python train.py --num_hidden_layers=12 --hidden_size=128 --n_experts=24 --experts_per_token=2 --d_expert=128 --d_shared_expert=0 --hidden_act="clamped_swiglu" --moe_layers=[0, 1, 2, 3, 4, 5, 6, 7, 8, 9, 10, 11] --router_score="softmax" --normalize_top_k=true --routed_scale=1.0 --balance_loss=0.00496 --balance_bias=false --router_logit_norm=1.5 --init_std_router=0.0204 --lr_router=0.00235 --num_attention_heads=4 --num_key_value_heads=1 --head_dim=32 --vocab_size=2048 --norm="rmsnorm" --norm_place="pre" --norm_eps=1e-05 --positions="rope" --rope_theta=10000.0 --rope_fraction=1.0 --qk_norm=false --attn_scale=0.177 --tie_word_embeddings=true --parallel_block=false --init="normal" --init_std_qkv=0.0342 --init_std_o=0.0 --init_std_up=0.0342 --init_std_down=0.0 --optimizer="adamw" --learning_rate=0.00385 --beta1=0.95 --beta2=0.98 --weight_decay=0.0 --lr_head=0.0114 --max_grad_norm=2.0 --warmup_steps=526 --schedule="wsd" --decay_fraction=0.867 --decay_shape="pow" --final_lr_fraction=0.0 --batch_tokens=65536 --max_seq_len=512 --doc_mask=false --train_tokens=229900000 --max_steps=3508 --dataset="wikipedia_en"
Below are experts of layer 8 (counted from 0) of a mixture-of-experts language model. Rows are named router (the router's row for the expert), gate (a neuron's input weights, with its number), up (a neuron's input weights, with its number) and show model dimensions 0-127. Each number is 500 + 50 x the weight over its row's rms, rounded and kept within 0 to 999. Numbers have three digits each.
Before each expert's rows: "gets" lists some tokens that make up at least twice as much of what it gets as of all text. This comes from a sample of Wikipedia text that the model never trained on. Tokens count by the router's weight.

# expert 6
gets: " of", " in", " to", " for", " as", " on"
router:514458471485539431528490377586418496454455440484507529560487474428424508539492394554519447409544467588500509513492493473479487505469471499486523463424510559590532546485504448559492396576519474485443414513530500502578516556499506531461431418506457616473431508546587416551576486526460519505590482518559434454538514542557557484619535446540434543461496483476483412587525476508576530501551
gate0:515470441614501487437488464526414605536477565447594553619448405527448584463449472522480426516466529453581522551479514485539557533449514457442563611536492429501537502530456470529530442493544526453547443474553445461521527521510563517351589477430474526440389532426496541443476421521441520492465447517516420501511492545550465472458525465553474462536532576578494521505469481464515496533443
up0:510607510602498521403496539376542616517425555543493491588538478501486522513513433485475423524450477493507587534484488569544501498468431449498538570497526436450472477510470525551513485482573487536545473444607533547449560494435549497497514535457460506393499438477436536551521505537465430542394461450497436464545580495584562435486566466562501504567525534502509536379535548423498553520410
gate1:557504541518386371464487495462462430423501485464579638482512492428500534503535500482541549460607461450525515403550448469610423520538539557431486485506467459592494561565434475536502463523557568522442467432463488548573498543517472497477475638545448517453497510477472449480507458496523501593475491466491572522469516438470548538412488403468411481487526508488517477512566488408531414490514
up1:565577535496369438385466527517467521470498565466592661586475489467523485490635443543439519483546449526507501526473421558577417459519528612507472508470488492548484559513434450583543519504554502528466512472400550485463521514482473480481553456528526499428518511454548537535461509568526478596494459444528531538513487441462528518485453509526447564433579539458545512569522414505440419474533

# expert 3
gets: "\n", "er", "li", "ist", "t", "c"
router:500588469452490451483449583465542491489550501498507409528432524563576538485569544526535475556482547477503563559417558454419496528461436611602467544516548566552522437477448484485492475557518463486524511491497434504390542574501519509449399535538478638558485406468468543494402556546534417481395507563522500501512509547465492467514541516549559532553409492460503477499520566481586426581477
gate2:474509465450566508494512558506482605493602600522524434522454515451542595454421422497493456486526478503460439521469483443511501488508547464509512605417513510523489495545502513631385534513527480503588579498445559514542529552527502413490521527485563481578548561525583523563496446507413439498408590473617500471456456536422518583492481394456480504458560555509498565573527495523541565503527
up2:507454439523500574510574525457497452435532537522527440538506425422566469539524384493551540489542427509526561517472423497540512498528538450411502521503490397499573485489525443622478483485467555475484520529539520569491542563401433418513488437569559470505457507558606450420442510461438485447492484499507554546547448504528519554540501399514529446595562550442514369555531540420544573530458
gate3:451475526453478553409519548484436536543545453476454437446460498494482529511440491431531429398560477472434461519427497487457515477515482538530412548427416449473486545511506493560568555494642511548468517472516525496562445547426513506367538497565553544461541496489562488497643546464568492520455522465571502483439512474529453533403547506446534504402511458415518616479528466459545426506584
up3:565457515519458483437471508522471511518520470451471511466444477450422429490451445519622491445498516495409496478390463475516558516472404516530434478448405471538451389479495402478417548518502492509483544480547496563475470594464467514378464456577449480505593507395509502444510439499500435561427580452541434498489539540537414450480538556464557580415531536473550517508381485450506483510536

# expert 7
gets: "\n", " d", " part", "in", "fin", " car"
router:548557470432550390501528516455472458406499477469517512479487560550519567561541546539443535537559517616561462408374469433554388450639519462496520500496504533583504569471449591494497478448501533564468454573532547535464551528512563475492442509595515462499511524508488527380431486473405517514508540517436486487543370394503522522511501516512557466509492433477486515557499569495508522458522
gate2:452406504434428494535522498464490512528502453509572532479505521486432567526534453504524490562489549473468579533456454550554503550444554502434457524583514466437566443582603555527480447563519654369483527497560490498475513578468529577441483503506510448464558406502524469413495552440455415469452433456538416625513490436407550484558536481504481525436533477469430452460527491464525512441477
up2:478425539501425446451600455399537473485459444554593469494495551572398457451526550467499558552429517506425516506424444530513463513481551475431498481510513505472457426475607524444481539535572560471441474403473549500511605609482478510480537471510459404445465436460481548445439613506462482494441471381573471583525461510475476491580573506508534530454561473492469547522546519545502455554539
gate3:487449594531422507497446417473398442490490475494583596433504507552460534524554474398430521497588547453491518477488517532487519591495468490403587457498454526531402537414500460505463462528472510574529475430564440506532516517454480468487609566494495561502461499489493465459524444448470502431418486510430395564541561496535467422489465513457423542403519519426614474553462491535433575508496
up3:535507505471528477535435540460430522544463542489568539498497402456455514513443535496572468450568508455414339440561522461548506557529469471555555445529516482456504455465457595558475558449603421537439555525522473492517442484521461453574469460544517486497473634597595430492443520482496344459486440480429459494525461586504492511544473449503533497534514477516468518433525481537502506393440

# expert 8
gets: " and", ";", " that", " or", " which", " has"
router:560490531519459616430504540560458548561493463475466549553502539488578448511492419509459435423548377556573600503518500501499491530433498518494520412508480558418505413591493510550432541451502463578518455506517579540498474467482527364450471598452426390429480437558488457560515511535562550520559505535494472485411525516514442442588489442586528470463484450535452461556489456485481497519482
gate2:463448487501522514488498583576476567499491431455514515532549530568490530511544574473483417456505531364542487395475471640457513430515511514556430501566401508492438469459518541459528477531535527514453466471473510578478623488469589560427513481582528479431438507489541518569446528555491524516516477465558466471543471539599482562633529494488521558400391518481519555476523442410502538481503
up2:569483562535451507389421467603456450459436545428560515566579513569456463681515505544540522520474563492552468475530488569515495482565526518441460501538485493461488506484575466466568548501498494538449491448551477539474597530512515436443500527496491394473442531511512460532416480495530495550535511558509480544540470400674533528574545539574474514506427521564552529489587489443518544473497
gate3:535478580564558574559639592564558513532496460450460399558522491420525559450482515465569458516468523555535532518430418575452563563580461503579488469541542486552527563456500520484460554568462523469467613580550501481485513497552486461531577538496504459477448471438572499524524466495551497530450446481495542516373434500497503443512508482467471548399562502451428536578490545426410480548541
up3:561480517552592600580582559443453474500435463411483420555488522355436521473503469511542452464422558553543508561455408578492548553578478471550445548545558489539549459551524528469518573553468488529513536538540524563492468444525438464514574540488455432451506551532544453477505504487457524478539439486428546510454448445510554435578501455582532503365530452488455536515452600466491485560475